config.toml
d_model = 96
experts_per_token = 4
d_expert = 64
activation = "xielu"
moe_layers = [1, 2, 3, 4, 5, 6, 7, 8, 9, 10, 11, 12]
balance_loss = 0.00363
router_noise = 0.1
vocab_size = 4096
norm_eps = 1e-06
optimizer = "cautious_adamw"
lr = 0.00174
beta1 = 0.95
beta2 = 0.98
batch_tokens = [65536, 131072, 196608]
steps = 5814
Below are experts of layer 4 (counted from 0) of a mixture-of-experts language model. Rows are named router (the router's row for the expert), up (a neuron's input weights, with its number) and show model dimensions 0-95. Each number is 500 + 25 x the weight over its row's rms, rounded and kept within 0 to 999. Numbers have three digits each.
After each expert's rows: a language model's description of what the expert responds to. This comes from a sample of Wikipedia text that the model never trained on.

# expert 20
router:474473545465467514489484543469502504476462511519500544524521495464486509516505469513449521503507506542508505437481532494520518544472503506542443520471499489492464504502522514498484448521524529515511487519490515537469531490489483488543510511504457489508508499446465520512505501518470491504
up0:502502496484470496478513482506497497538479539477523496504518445513510539513506464494460491550443442512562446524503516483493482494476507522552485497488511452500498497527511518481503466497510512505490523506484521495493529482497519478467499492531459519493493509459535465532554487521528487515
up1:492525517498485490470502530493498514486507478538539499486508492518480493482546483496470529495517516524484528507522507559497464468461464503533488515513495504513540455523474491521461506501495529507484509514489523500484490444513488465537529480480541491475566478429453505509502488465510516526
up2:485503498475513484474509518490487505451472462519537548514478531474510491477519502526481523515514508505519479494461562531514518483510517448515456520481522466524483501443541514491494523498494509506525519539478503477489474525511522482512514490436459491496507461516505543503550521516500522466
up3:459481492492497514489476486485525481488466503495473560465475500525506507515515526548500563496454468490487466508526483516511491488509514513504473515538520455465493545493511503472539488487525490517521519514472487542522521503476501526523537537538480496456482512499475458496541481548483475511
up4:471489523497500448524485465508482488487492518509498537509506525454496508540501505453513491513459511509508508503491556466507484466441479515502480542484520506505529509468507479468502502520496491511514461479511497518536538489500482522550509479465517501507517479410455534502511510510512496541
up5:537491517495537559507471563508486488513496504479554523527550464496495527506481518544475486521498515490478533487503498507480507503472519497467464502486508502498503517508492469467507476493521483480492472510503481515518509523478521453484459502522495430483541487511451522529546496548486493476
up6:495487508521506511473514504472487501494491528488526550487479554518490470513490449467462503512486488487456490525493572466514480510491498512533506513484578517520460446484511478509520484525474483522456499481489482481510499461552487504520469510529513519520514530480495528472495499478475492523
up7:477507526484467502492490489497514538470521549506508578502543527528501509493535480486506500498506504509533492490466583469529496524473477543499491526465512479507482485516484488512545482490498523507533496520500504547530490488491479504502474474513501508540526490433481483462497499461495506473
up8:514507513514531514508507486468479464480536525521517532497511487466484475512491444536460499499522481502474495516539482506506473454472522538503472504446530488516506518463498526511524511546549492494470443502525486515508499498499494459562493503498480512443517512469509478493524524485464525518
up9:521504545491503502532495479485510493492499515500463515497528487485532508528485504466483502539479459519521498516488446539512505511535495509527462525507491540513468533507533525476471496516485528502539471518468519523473496489491511509469509500473471498496462478463440528549447515462556508530
up10:517513521499500496520513538536538476463482521500520489507525487508521490512481467436456497535449515515499515550502486474459496482494549467485540483481432491514521497490505520497482477476523505502525480485498460465506535484536502499478540528520485470543485522518493509550483518482510512475
up11:485528507483503498486473475502518501480517519490522492486512513481489480519485458492491504497562510505527474488502519485502449492475494555497476515477533472504490490493511542507529528490468475549493438499493504547496522488570509511517483509510542474544534504426487507503451485490479513515
up12:488517501446517487503466484480496532515461530544497544511490511492539517522482442514495520467555502478538535516509513476461467511520497482510484500468463494457492534513498510522465503517481501493485464547492519506478502497469489474496496505522521480510518525465517515506557477559483528482
up13:481520536482457487498541481498501494512506465510482509512496513482484486505494518533493509528475478468528436485524510465542479478497480528493505516487507470512525488498482477488479504501533497506530537486487433526472523509463493465514501527509525505494537522457468516561542504422499504486
up14:498498549537548470520473472497491521449490493520521532504526507511465496512536512530496486536508498504524507500498507544478511518497493485548486499501482450478517457496567500527544509526468487529497455527467519516480516501508476456480508513474470485479510475482514451451516523504476514518
up15:484497494486478504505469516484471535470498474481487450503538497492494509485572475472494531503482510536476486478501558522443516523472468509535482502536503450535464507515505506479512501516481530528529482485489515507473479479521491527545519464476497474568545509495520485504503500490484510508
It responds to: Table and label punctuation. Table pipes between cells and colons after infobox labels like Died:, Score:, Duration:, plus semicolons and degree signs.

# expert 27
router:481525500478458528506497533467518447484475538509495490509460461522484507512529489515475527511532487505547497464484499460503486513492503477505457531522489479507475488454518482500513491523527516542498477516496531499499517485487472487505495446473463522539496547441489520528497533535502553501
up1:501469521461461519510497509474484493519490475490480505488522534502517502533511487497486523516539506459481480532506512516517507514501514465497441499508497499516478504465521556522517507522502505491518480503461488499481487509554490466494450482442532475521477542498494528545416515512516543495
up2:510483500497501512452516497545533490519514518502538506495471514448505476508469516472469523539477479489503542531509491443478501458517507484519523504501468489498521505497522552477519526468509512458486427537517512480507490469524484478508502499532486502560539483508511492523500525463538486514
up3:502505517524523505460470485514522495489546498498542513498508473497528471505490501503506511480536518503521448460519498517514492498504463489470464493515461503524456457542520528503498463496525484479513506496482473461515537492434517510497487474479533532483518548503458477470474530488486567505
up4:477520520489531475509506467522529507506473476509593480499506497489462516448511484515482494508494537509496488474505505488490467445495532531471427522521516503504476492455509552485457533535494494519501507517489496523492508510500502500497468503495486468456542485488503524524511517530502541497
up5:523480500513517482501512476522549487480498494447518503498498505492481526510561503486487528522550475494499490498525526482516450474495486467495473499492483475505516529473478490488523510455528458486510516500516533549483498538545538515493509463521492476566546500455506539520525523485494494471
up6:485495509469517519504453524517480514494505516580500501484512503497506509443521480515491523506533490456518527488501527515483508448501473497496461515500504447466462492496526495456494475525496450525494494492511522476541503468488514489464532526508494496433508486508515513540507552476523505515
up7:515507493488492508490515544470493502511530526514519507520529478497505478460499517481483495480472473466501504572517506459488514502473470474492549505495526520522554463461487509481540508472512489497493510495509523480489526469562447541516512505475512518499557486526507462514511493463458495469
up8:501499495500481501507474504477520483507485530496464501490513506534483519514509520514492504525559475462537465448493450459510496515495449538515458494528515509492525504476540512486518501484536522508484489519525532485504552501484472491524509463486466515497513569501478511544561505506499459492
up9:454503512496504527465461471476518479498536471515486529476513497503545494492479495490491481509516484514480494518534504497521530449489490479512536561493493457495495483511532472487492471534504460509469504526487483479505517520549555478486561497528491513478522535481502538473471439515507516492
up10:463515504481498484495521499515483530482470496500548504498496508444507496497502496508479482492489512494504511586510529548514511537519524468501504567523478469482511520424525468479505489492493472495506499517459497484486487487513518444505509522524567479481492490478476464499476520530500504503
up11:464530529496516519511555481496492500502543477514512514507480497516487517466512487532474531478480483486532503475488514497495512511493482462472491542444528478473479539485528506502551463495485505492470453474515493508510530468570534441494531509479500498488520504467511506488512516472516554482
up12:528472500487509530510523482510543478492511470545550513522468526516484547538533443530483537516512504494490510470494519502526561535513507488521468478491499523504526483502489491494472469524496504508421456503470500553465488522483496481500480480525505463537518503510488499478489491504495484475
up13:466508468505458481506532514454487471524481539507484492528455489501501468491565495526502516496495514525551521495469482504520499497533490492462522500507498476488515514476502517516523529516520515500505485488511528495464485529458437467488502471535476528533493478439458551497513503528509499531
up14:532506503475515490528504442521520490475499515508487500481496490488487506511544497496451526520546473455503508491513519535498500505507511505481448513515498489512423536521532505472496528521474523492493501504502525553494550539550515474478505489456497464494469531443532490485500494487481529495
up15:457498496496500487496542511538468486523463503510549519488511495529479565459484510450519524496480467533479505476488488466489484515443490491491516533510511505472490527467521524510469511504522524480473487489504503471498528438509445442496527498494495503510508509486480501526468545503489543499
up16:500483522526477507445505515463514492507492457457526529500473507529480563488496529518487531502469499581511456509493529520502518538469538495503536493499503468498503503506484505503473504459482527503474558534489541532499513469500499495521461489501477480479532506481479523499510529480517535491
It responds to: Spaces before numbers, dates. Space tokens before years or numbers (in 2004, age of 17), month names in dates, and dashes in scores and table cells.

# expert 26
router:501530529472492475471461515452532504464516531511518559486499505503514508520508504482491499519486484495518506492491522482496476509473508500548493555518513519508497498451495492443493482505536483512448464505442489468510525461474443500513544484516458503484481537508511482535504514486491540517
up10:524483522508481477503490462524511496483502486520556514469429494570489533487497468527481485490497506520517522469534505521496501514455498481520473537476487498507490468517501478512519520518516447519475531506479532523458501511500464486513521548499503533490520533483442510491518467521510458490
up11:483466516520518490475510492505447532460437501556517499536499467499512513512492494537505524519504485494493505487465524453473488537515479491511466532520506491552524495497480496458520490474463514539516483506536514507453486456497512488484467528528524494516483498477493489563540503475507527487
up12:485479531511517500500512536526553487492484485457561528470479485486497507479487512525484522498512515522504492530513475471504515466446527486533475524545482497518484482477500500527521505540527481474502554500488497539419481489471485506455455507474504465516509484512505482508521519490535525491
up13:453491524478515498502535486491515528436482531512489543473507544515522489478479518519502490521480465474491524506531525480501535474497504520512539491525502489544449517469484514498482462441523502552506453504498514478499489475501534515479482487532506463489492486538471481507451502525529500474
up14:454492522533520517530451511516527511521493535470491507487496491439480483470511520497489508521524491473524510479516533495516515493494503483513485510489543511502508499492475475462489567475537478473486507511478501503542465463503499519543469469513464420481506556483481497500466491498524509515
up15:501510490489511516456488512490494466466452494502500571529525488476472518506499484481511509481546504529510471520506509507492499477484489474517485521500463477485494465526509512496522473434484541540507489489510474469506489497463504513538491488506532505524515571534515474533532490561473464496
up16:532490527505529517464513516500516492465516500540486551488526502488526486499505508515502491429488466503499514460562506494486507499521457461508510511485490533513528466473487509522512486517531457475526517497489528494484501492515461431527501552456502520506509533473455495519482476519522473488
up17:475538526471493448483502456499526511488530493529535521453469515495532535548530501466493500490494475477486504534526514485486513510506491529487456509487495491475499479510509472507477500459490535526457563504442458493498513514483518493503526462513534505484472558485515487535518505507507513469
up18:498494505477497496496501519488500494501514508515511477493498525495516501441536509493500537508512471503507532514519553522491486503489524458473475480505487511504484525520485534410490490494486522473483497521456512531467512503495514456525461449472445489483481533502532534452470504532474548516
up19:494555517444533489501499537473584512479506510498509474489511493490464510489496524462530494499503505495535491528500537509494463452505505489515458543520478528527522498476487482471450509542513508477473475468489525485493534485506452483519454492521478499502495532524502536480476485511485490515
up20:457530499499510480536454464493510488461468499547500563496474511496490480533538517500496523487547510543506502514528494489484484510504448544544476572464523488517505512512499476473497491500484511477471493489444515486487477514491498500484517504500485472481519524493497512472493539489563496503
up21:523521527502501483476450520514541492523526514489516499460535501464477492547546500501505517442550487448464502499482501518496439507481488503519474514554515460501503517481524493469513540471529512537479494516486532509482487494508482468476522516506444464502487535503507502503503478489465515507
up22:481465514473517514481476490517502560451485481498502513492509505503551486538475494534500519507509457516465492467514504496527475547530497537524518488494519484520494530515551469484470460521535498529496464449471503520519539510514459513507482483515431515489492518496513511464535497483477486499
up23:487509552550504475521539511476528499517473538522508507533479493524510473476523535476489491510491477546491540546503536525485511486506457514531498487501521497516490441485483513471479501523464545534475444519506475493452499504478484486469518487494485505505504518494459509535471498497533544475
up24:511523508521514497508479470490526504478504492500486464478503501544503508498488507518464512548474496452492479478554490473475483509504481472529487545467493533509468464506504482462525513494494509492451428494511498478503520495464546516475512494478484540501533558483501543488522530481461462510
up25:518511478499531454488434461504478443504507520535495524498506456490474487527516489480453530521516541478522507485537490517478513488496489527490495529532482481501488509493473508469547495506459468535524482489462501510521507504506513487539517500500551494480533485501469491515548569506487499484
It responds to: Hyphens, headings, quotes. Hyphens in compounds like Anglo-Saxon and side-scrolling, heading equals signs, blank-line breaks, and opening quotes of song titles.

# expert 29
router:474506545514487467524479532461516467455508501499470512490493505493497557480538491492455518528496460518493508486484499476516499542500514480567471526550485480531484497460515476470507492520491494554537510515467497501475553475478506487483517486489507521475536504492485525476466526509457500495
up0:476461512517500479453485536481562527462508506494467487516511494492520500481521506499502516498577507521517472465517490467516502534489466515494482516493516559486504478536487495482490495477539460466486499485498480542520518470490499435492472498503488507506537492493519533526461487537464510530
up1:509529508521495496511440506538507542509495515474471509530490495480547515481488517458477540472503448518512526482495516527527516530471470470528477506502470516526497525501507485509509457522459465496526482543457499489435529515496515501510490499511493483472539517503476521506499495557482536463
up2:532489509475493492491470496530501470483524567478495502483532493502466494486519502479488501516487497568489495477506492486499488504482524519578502516494486486534470463470548483524481520517499516517485506514465475531457510449543459536506498526493480510529523486480491524505545548505501485466
up3:478542550485447478537459510517538484499549502517478502531461492485505543499511446506495502495477461527501505502502505493520440541525511521525501515541491504500511465525506487500484473495499470554523479483491470463468505482505505517493490493492509483474538479429507487507505480536521503486
up4:507517477544507492479504484491515477526513497481529511486479496512532537519480518514468498497480505452507453491561482462536491520476497517555463516493524498491490459460479500492496494527532460520435465528524528480529556481507508496495543497463491498531466511495506503527510477502508486458
up5:471489477459494476505462501461506517490470510523485493495540521515514544528485464500473551492486471483520503471546517501471476515507487457512463508508473507551505445524525512437492471531542495493491476538517512496514501512520479496504496531466502511507455516502504499506488570490500533516
up6:480504526477517494478488476507465521510486520490539496488497497461466518521462500555477513485534489524509500554487518541491486486526528577493453509511512523497503499506468514460508525551491496499480454521454520508494515512544478473490460473452498482485490489451527488501493534500522505514
up7:525490492543512480506489515491555476493483484561475510507518482499497541507555510472482535490507477479518500486430517479527482492519466484506512506505496454521477464490503529486546444500510535522531512531467527534519472494463529504518487469499507517483476527507496500485468548507472489480
up8:514475485497442515473464463468503527484491534467452515501460496484480516494527493499474533478488461514527471513525526479511471500506499495521514516529526510496444541524546501499504529501492517509536516505470519540501502497506449483497539479529451507521521468473553504491480504549525502475
up9:465517500514509483503471494523514501465494498469501496492513555519504496501527495477458471504492478529488533490474564525530488476484429569536517490505458480506498500489497527458538562506496518476478491467477533503487524503488507487471530488482481528516535489482520523499481462491484523476
up10:496525503538516493535424455485519498509487495490552487487499497479521507499521485447467548517507470491511516551501512511481544459483502464485493506490543517524480500489499506486503450461481538510469478499481523485516496459480517527499475499528494508534525477481482533486463511512520547529
up11:529449507478498485501481513466522494464519502534465509477498485484481550471531507531475513521549486492495492486519497503493513482468513488535500489514540495498461544516505499485462451481503537518549441506522520500462535502479547516439473526462499529532494510523477484515498479496492490504
up12:515527528511501483504481506499510511507565515544472485521530520478485529476473493495483496500498454466472470502506535468501488521494448482525500546513525483493507512473505470491486474511509486555459442454496469513458550518509519529497505500492520465518512540506502518488482466484443505524
up13:511481512521502497513460539517510453519504494500470486485466526476537508551544510484505510520521479487497524460532481496518495562472459484495447509499531502550486437501514507504505470466498497498522515531522505488460499500481499520518494539483492533496507481468427487482488494504463528512
up14:501527523515469476494530487466521509474514476481499497511540533501533465512503496491504490511535530481489450480518503530528473466512517506580476533526527486527477542444518538519496529487497518500483501489491492466461485483484462490499511482509530509494518518535437501485473527478523537477
up15:437537516478516475543520499526513484468434518442492499486534501514524515507579505478487497531496516481499494480528509516481534531515460491498485494507529474531481481512529504491517511503503503526471471492478456534498511488526514521467495450492502510509467508512471509540452487496496505531
It responds to: Word-final syllables, common nouns. Closing pieces of words and names like Chakrav-art-in, symb-ol-s, trad-ing, plus common nouns such as time, series, end.

# expert 4
router:456513535475502538486494533512540464465492498514532528471462483465483523489514473511469530500496479504520507461547513476510467509483507509521473514535492475561501497514453543486507483458512464529506496523508508484482526503493501483485533498482500513495487551477463524539538470503448498479
up11:504514504466502510436459500491515503522514526543481504501506529494504505521493528510468514556511490512516500454512508492474472512453507515518460497508488507548473506522467481501527520512537471530483503560454473532480547500515493535479471487511521465505493458484519538476492456480526501471
up12:486481500488487527478463490561468505480498501483475482485488484464520533517490480551523522472486505558536436548482510500494514510511499518510484513551505486541509529500508501427451506470468495474484485513496503514495540524490473483522488500514475503505530520436506522492489506507501525506
up13:498535499485504497509484484500541507502485531539442508496505521475520535449549467520463518507479501495462500478525534505526473461534524503531498472487483490547498507483493515485503481469493469566503529520477517455488512469505451513464509496478503490544506515498452505505509490541464489524
up14:518530533483531518499485500490534512554485530536491502558505513531506481479509519537512541494467505494516510500429483505543459528469513531489513500501472494501442496492491503473512519469521537505495490509492490516467506515518482469471477512503508483498499559477503495498459499517470463434
up15:438543528486455465545507501523520457482499505516527513505456489489484536520483535513503549519497479496482524522518516488482471498531493448490474513531475504570532497490485475473474463504525509505548498520508490451492487492549522506473468465467501476493529518495493489495503514490502506496
up16:494488547467535507476519543493466498477527490485480511553464512497473522446499468503483520504470482553521521485519496511493479491510527519471546502470500500496529426503524500488498480490501480529494446509530493488470518507538463490492496515478495500507526553492487487486530510460470526463
up17:446469493531517489500519541482571481483491465547510521526503496483505494554513488469469562502504485480527485477489492490517505517498512474504495497532467520522492507515480512462508485440535466478500453491492499490474459510518520500523503556506544512514516492486471516504517499545474497519
up18:515540519468526511488466493487505469499504500510485505494535507496524536523477507530499473518543489499512474495538495482536467530480503483516517481493486456496505497494525443535541499471465503558474503496474519541488533514485483499504527497485494541480539565485435525513523455491498481484
up19:483484538486474502547523479531485472460489512506517511561477482499520486492502496527479525536517451499512533501514495470549557479442503514474491489481538484532502505472514483532518461457516450516517479503507481466498495486521489513489482492527467490520500491501510538499449488522467512462
up20:555487508485536517456464510488488465504502499517546523468474489528488463472510471484479526462505480490492497439513520508520490548490482497497517499520504488525496478546482484472517497486495561538480518472518524501519467490475463530501516500499498474529548518500477519482493548534502497444
up21:447490539465539504461471520494519460483471507469488471553486508497526528491495471504508495522474470553521517532526498494520527512506529518482474531516532493479500479491510480476499449439524489482507516520505542487498484489501468481494558504493457533512527504498466467500525487506483540518
up22:471505543471520502493535505450480510480498477550504514517488461478502480493455480502452553463506514499500472496526502530506515478489500546523470457493505553533509489542515476559498504475471513478508506503476471525475537469489466474514496499494515520491495530475467493533514503499457529484
up23:499490503482506485485517489519478469490516495485480518505501485514482514470493537488460571488517473518505500500549493475463450459469512521501501491515515490541525520512479530512527496501496492496502465565511515527512535501483421505486497491508492539486509535473491549528481493547453510534
up24:546504514463511508501526511518506474477538535522527494494494495479467493507571515485481516483488540482519467481482520527454490500473492519499474502451528453474478500505461475452525507536527462506529485515473467500560469500471492506519486510490486529551513510487532496481492475534515516495
up25:532547523505521532527496512474512466497453485531548533533470494544473479461503496471458504503488498483464544541504497520515477515457485480525491503493523444505489460521482505490500468472484506491498439527477528510508528480483503543490523494497511519480496535474482539528495501510524509466
up26:490545514484521526489494491505475506464506499537534518439449498488498528500477502522497504512498499475485504520493512572450492493477504474518490472556499510487521467490503493475493458523546488532535474517479482485510485522517520500508518476496489458491483542455492531528507461516508541450
It responds to: Mid-name fragments, months. Word pieces inside proper names and surnames, e.g. Pr-ay-tor, T-orn-el, Rep-orter, plus month names (May, January) and sentence-final periods.

# expert 21
router:491494538466471508475501493488542499500537536534519502503522487528511486476494475451464527517556507468498470520552512455548511539479497500506463501495523451492537513490508456467466526493486480522502484525483486501502523478540476509490500498485478501486526541453466532524492499499507512457
up0:499504522466514509534498509490472521520493511502525529513480531481488462479507525528466561527546491510495539529504529490518477494502503480504487514486519488499516460490472510479506543491473502506491465516519484496502527501493493517458419474484460491500496479488454479472453482547535453456
up1:477505518476465480476505479457523509486531498564507497487494504515481491488490509542493532516496498468511471472499513481468540540493453519482535494505521454511514509460483446498497442530501496526492489532500473534516489490520497442507508501480473546530512524499480468543487484477542513475
up2:494457520461514524476548558500547491510518524550554510545458429455471524514498501513466528501505489485533501471488531508515526470520480510475503487488501497498542471489516473505473462490503488498502481476482501516478478478522522456512462489492502502503519523510507469471497503542480510501
up3:527530518459467492527527502502483497519505505531514467474490461518498482512497532509482502547516525526472515486517531512479529482487488539492474483473505473493481509478492505497512526476498496553502469506515504477488536431529494454493559473508493422496533496457446504505492516516495522495
up4:494461505517495494501483471505505498511484499488465514480519480510510509494471473496457515469540508527546446517522522480548505508465505519494498497530494481474533469496506499482529573530529523542531456460474523489501557513490477525484469505481530540488482474501476539510507496500489482451
up5:503485493521503523473443496498458488471514453503489533496506499503509496496514491528495526480488494465527519520536496477508506562473489536516471501548523533461412529514515469446480499547505494488480483511493495514499509471514531504512525473468520478506482524499541499529492474534524495478
up6:522516512471521489466470482497478498506546515506499522501534446554509513548525451510471477492474510518457449512509560489526478506483508517538473503475453512476516466499486472495495511538493502518530471513450498482511542504533522509521483472492499516468500500486522497522493524475487527540
up7:444476483500523489472502515472517538490519500451537498509497478498502529494512461488496521525481486531524441537557501487543544476495472523509478532512479506513518493457499520480491517441512460490533482452489500499454522522521488496517516530466517524534489512528476502490513518483468495521
up8:499488512507506531490506502520502499472523496517497507476502495481506469497499520491456509461453526505500522535525487516509510531498492493467468548527499518522488541512485433441445509498483538545487484538474475498476521518499470481485487532528511489468501560511451557469486500496510521521
up9:491514525451496571474497494518547506512525495480487511527499510522524489497469521462479533525518482475503477519505495504501522505497478508497493489478563453484452461522536520473483511496482486514471492511457528516441521505535469490478517525497495483471512515519473539496522518477547520456
up10:489517511484454506487495491463488532499481547490502539464519455501503513458518464518495527488530519523476493492508508501506498480472525526520481466523527485541472490504564479518518492447483519493497473478506472424513540504514532532498506516507501502486483471508508504481452523512567512487
up11:520484502507502522507517519492513428486531506504498495504505519522446523503480472479498503490553495464520498512476564504526474468425526478510480499510499491503510523517491502483557494456526488500494513553532514505517497456488508499521494515484536504499502512460509567461472514474492509478
up12:519454531473526554483476494531517495487509506526551479477488463534514462505512503473475491504517494478535480499508483493444521518451520527504460494540510529538490495505492491491517481558490523492467497517503517486504527460492519478477507477463469496491529484482464536472514530454537483479
up13:497452502511458491520521498503529476492483516516491494464481520507484481514540524483463533448481501488503537540481507524524477488455463504494483484519515457473511512494491468507479506498521493529552492500456544514552490530544533491536499516470496499495460494472460498451513541471513508478
up14:498512534470499519497441481490501504484479528507507477497477470508468539501472473524511495486540495499470472456502513503539500497488511528572484506489481495502523512489525511488494518466547470490477535507470468511484470515495457510498495521521536489507534514508488521566472475565501516551
up15:513491511525550495509484485429557486491489503475535499498530519506489450515510502507510520515549504446489493476539462507541479495481493512503532512532498520540526516467517514489520476487479483518539479564500476499509500502511489483461525492494448525489513487481489490476493453484484548509
It responds to: Clause connectives. Relative and linking words like that, which, who, not, but, where, and word-starts of verbs following them (represent-ing, allow-ing, based).

# expert 30
router:487508514503508524479483534469529443473496559499532506462527512490470515500501474519474558521501516468481493452510524500538465510514503507509487549503473460534511508490477479498481458482492475505479509493473509528463514459495530518504484509480517504521521526446484496549489517522502536449
up1:484524495489522497506513464510503490479463499522496448523483480469531497525498471441464507491496500535530501524480540470451454504488494522503527532528491508526471528498551539503528478453483502525486463533522522497439519471510497517528526524486499534502491485467473508501524498522460523491
up2:436506514521510512513489455533530492505457470493531479469463507488516531524501472514490513474454496535475490528513522480550535491503551536510495506511502490496492459462476523509476508481496501519466495483482494507481550539489487554518526440512528494490456508521506515490521497516473529480
up3:491529527496455569509470488488488499423468524514504513453522516513515529490506527528516505469483502501495501483557521478527468476503498473501518512513490537457485498503511501501496508472500528509485471491479471485475453492483514504453510491522497475522529527534485489542532529516438494519
up4:481523473497482454510478465490483511511503487541431507485493506470520509507515480509490503485511494470480485490503523542495484461469483494482461521514521482519487507510498518511492551528484538496508544556508498525555546471487529493521498499474518504484478518515499536478523465550544489559
up5:485489522432475512496495519512538541544505536514520486488544474498497527513532500535470528504483507540505537491519522541497491470442473470491477476509469454529471482501493514509499515514516505500514509504543462459527463498501528531482468510517521525527474478494516535491500496486478451522
up6:496472513497506520509497450500515462482495491539521483453516530458554527481534440496495473488517518483505499460509487537523494450536501484479488512469488501499499537506501518512523440479523488521483486507520494502470531504481519537495488502526526500529552527534517465486486551507508503452
up7:471504501520487514499492495465517522518485495539509492505531545517453484500521487505490515512497476487490468481565510557526489492511497500526480494520527494551492465519489511481509509482460531514480513474454533510490479508538507522501498509496531452526502520543439472505507571483457521480
up8:527524504491474480497531520480514489485479475477500507477500490471505510560498471472492531516536448475521437503493519531542484485489536467470484546513488478512517495498483539444513542472501514533507501512487480465457527524514520498516508469457519495476486479518537515547461513504514479499
up9:505521509509550463483476487468507480509517484478482475428504497438492514500516469547477518485556505490507460510507513537452511510509494498492507489523474502501522461491515491487523437505479481522491491508499488534526526484526547522536441506473494538517517537488492507522497524475527500503
up10:500484496499508504523530522451497495488532520496519509535518490500538481499515520486474512546494495468518487450504541468556495504507480509498496520454472503453527485471525448513508463493523496533515515535497456498472513501530513445484475482538504502460522530523485495496454506504515525561
up11:525506508476481551517553490473498511492481443505524486472485462463491477487480495550500523541538454509481511497502508501507492475509533484511484475505504533475509506489523541493469481512474555517497464501503506511489529488518516467531514522470514485473485504456518475522481491525587515503
up12:496499524444504458464509511512476512513429536518506503455539471526505533491520447516492507527476510486522494513477504464545470476506518508483506502468533481486519496487502528507561497474475548529511516494516519492477532518471487517480515466487479521517533463489459512486512520496504520459
up13:455505513484521480508481533585520551526530490523503483500504477520504488501455482521500504522537508506472458534547498487504562489473507490449520485499531478509492515475513477499504471500533528503449485493493531504533486504496483500528511482497490507514485518501458509504458439467508520488
up14:531487508485458505508499474505485502469503485485491438507486502525471523523513467455451514512515510517459490520517511498502450522506482521501470566532511518545505523479493518532487497450448493560518491496521530491485519461483495508540489481473510540490503497526494490498560500510503530502
up15:503489479516494496522484535509529434508509506499476519535496484457496476459508501478474513484474522502471516515552513498516486483514546501513454543540488469538497510460523467507500491522532517540543498499537501515506511417499512505505477536528511512505483489519506519488487529542464502470
up16:478504524531474447525511419521534496482486478513495523460470504526476481523522528520492518495475501521531500507491492493477508501506482487488455518499458473504476468510507483517509500553518480496487520546525540490493484478500520511549542496512479448488522502446446503516479531481487511509
It responds to: Prepositions after verbs. Prepositions and conjunctions following verbs or clauses (returned to, gambling on, in 1889) and past-participle endings like st-ored, developed, based.

# expert 18
router:494522539480476480527495540513516498489483507509497507518486546504462492468494465522421545478477453509531518475519513513502502514439533552502462519511489508505480473474511459497529488479478474530487471495484496491503500489531460497514484492515480481525537522450518497511546514521518531512
up0:495491515467525469494484497516516501528478504533523512511526527478484515510519483523478519415506502511504479513471505486522454475492506529496501455526519549484498477481484486519514532463497506518526480500494453527485518517498471476539436490474541485504488558438491502477500494494546502498
up1:482480546500490516495531515445526533477488505462511539532432489525507473499491483513493566480509493528505526508499475504500541509473489484464504509483480504526492483492559518520479471487508509485515504484443460471501498496531485525498503454503502521471547510507483493496511511535531504440
up2:440522523475514454515489560514519483495544480538505510534469497520490464478502476501469549519463517476512502506501505491532519561483482513452488485488499528513488503499511469486479525520487488532492506514500545476513488487492496507497468460479513507476517507480519561489532472437488507482
up3:495509510496532447481480547492512505459517505483512527465520497462489481501481489473493493505536480523502509498512501475464518473523502528494497500515506499541469462468490440412542464530516539473517494502489524504549508482495485516519511489522481528504529514534480503494507530560479482491
up4:523522497518457527503516494456526500499488520492481493456502484523502504514502492514439559508507526490502495481540494498461515513463474482510515499520465473536461502548499419509523525500474525528491447521533520526480511506525508488522467470498510463521510489471499492516464482503547504481
up5:500527512525499510500509483513510445505496474514513515540482498490473520497463449525500510542484503508494491502509481506508485495509539504476474499489463491503460542496531510465555513499509480532518453527446488500491560534506492474479499481441500511502523463466502477527547483514494564516
up6:473518484502473466499502493501562510481455491523484534511507489504532521460494502506476503444527482496508516464574500498467471467506488511511485523522480535505486448489520476477489476531498505501561499497466497476509510500479474522553529523506512494538493548460517515524543508493503508523
up7:518490513520497496523512507522497504449502492516497505509507538500497506519496514503492514485524486485525513522574462494541505496492524565508506480526458555474420539475510483435494521491504474488463500517460498510496506488485535487488475477493488479506528554486469473478473496523517512481
up8:492484522513492485516480491507525508484481480522480498463489541486494469475482470490454546494513537530453508504535502445470489500531475521514470516538478505510489502485541483510514487504481453510530522478507546480527547552456485503526468514536474549508485485484543508489493483509496457486
up9:523525513482493479494460500519536486469538500483487498491507482472473502492490492511464522487470436486488504518464495482498507453497490490540504508502468520510482493543509498526498521486501544491462494501512552501482504440509490498515571512527536507520500507445489506539545520476561505525
up10:506500524445531517552498546486503506501511505499518484435470520463469532476474488508503520510482481506517471502472547492487503469446537493519520491546493472521505489506531485522534469502482490497491496460500511472506547520516448501521477519510495495466493530460519496520524535554476499506
up11:486533548499493467471486510503538477466499487489519526513462519449463508484501495523479483484554528485500486512515514492519418490519536510511461484533470481473533460512505501512536551479511519503477459498525506463498496519473462536503521517478485544520519541508496503518519510520488493490
up12:494498515460498520480488506509473505479507522525484477527443503445510485485517451519494589478485458450493497471538473502520525504475532509515529502551478515498558516524550460505501483504476481490496489525464482521515529505481481488530486495463510482497489501494487493517500499530502518533
up13:494469506483511488514509532513521501511529535527467469488551500472464554566479479464463520506506465470523471527565490521490485517505503489506502503479517497482464501478508506488496479489505458499445477495434503512514482515477548512531502475494513510505482523491510502462542511465523507517
up14:474475502467509483499467523501537481484459502508481549526490501503503478475550459465505522524497519519496475513461539511505525477482471512509519508467475518517518462480537518499499507511493555493502496483529503458507496504507448477466526535530522490528532535446482526477553488471507528518
up15:514522522467499479511455471517495488501492490498495502496522504536468475506501471549453506468489474476495506472509498538459494471518506476514483548502511500495462478478485496513523475567515501541468503501495495453512472500538500549479522494491520495512446555529481517512489508559463517476
It responds to: Middle consonant clusters, ordinals. Consonant clusters like st, th, ra inside words (Hol-st-ein, st-artup) and ordinal endings after digits (6th, 2nd), plus final year digits.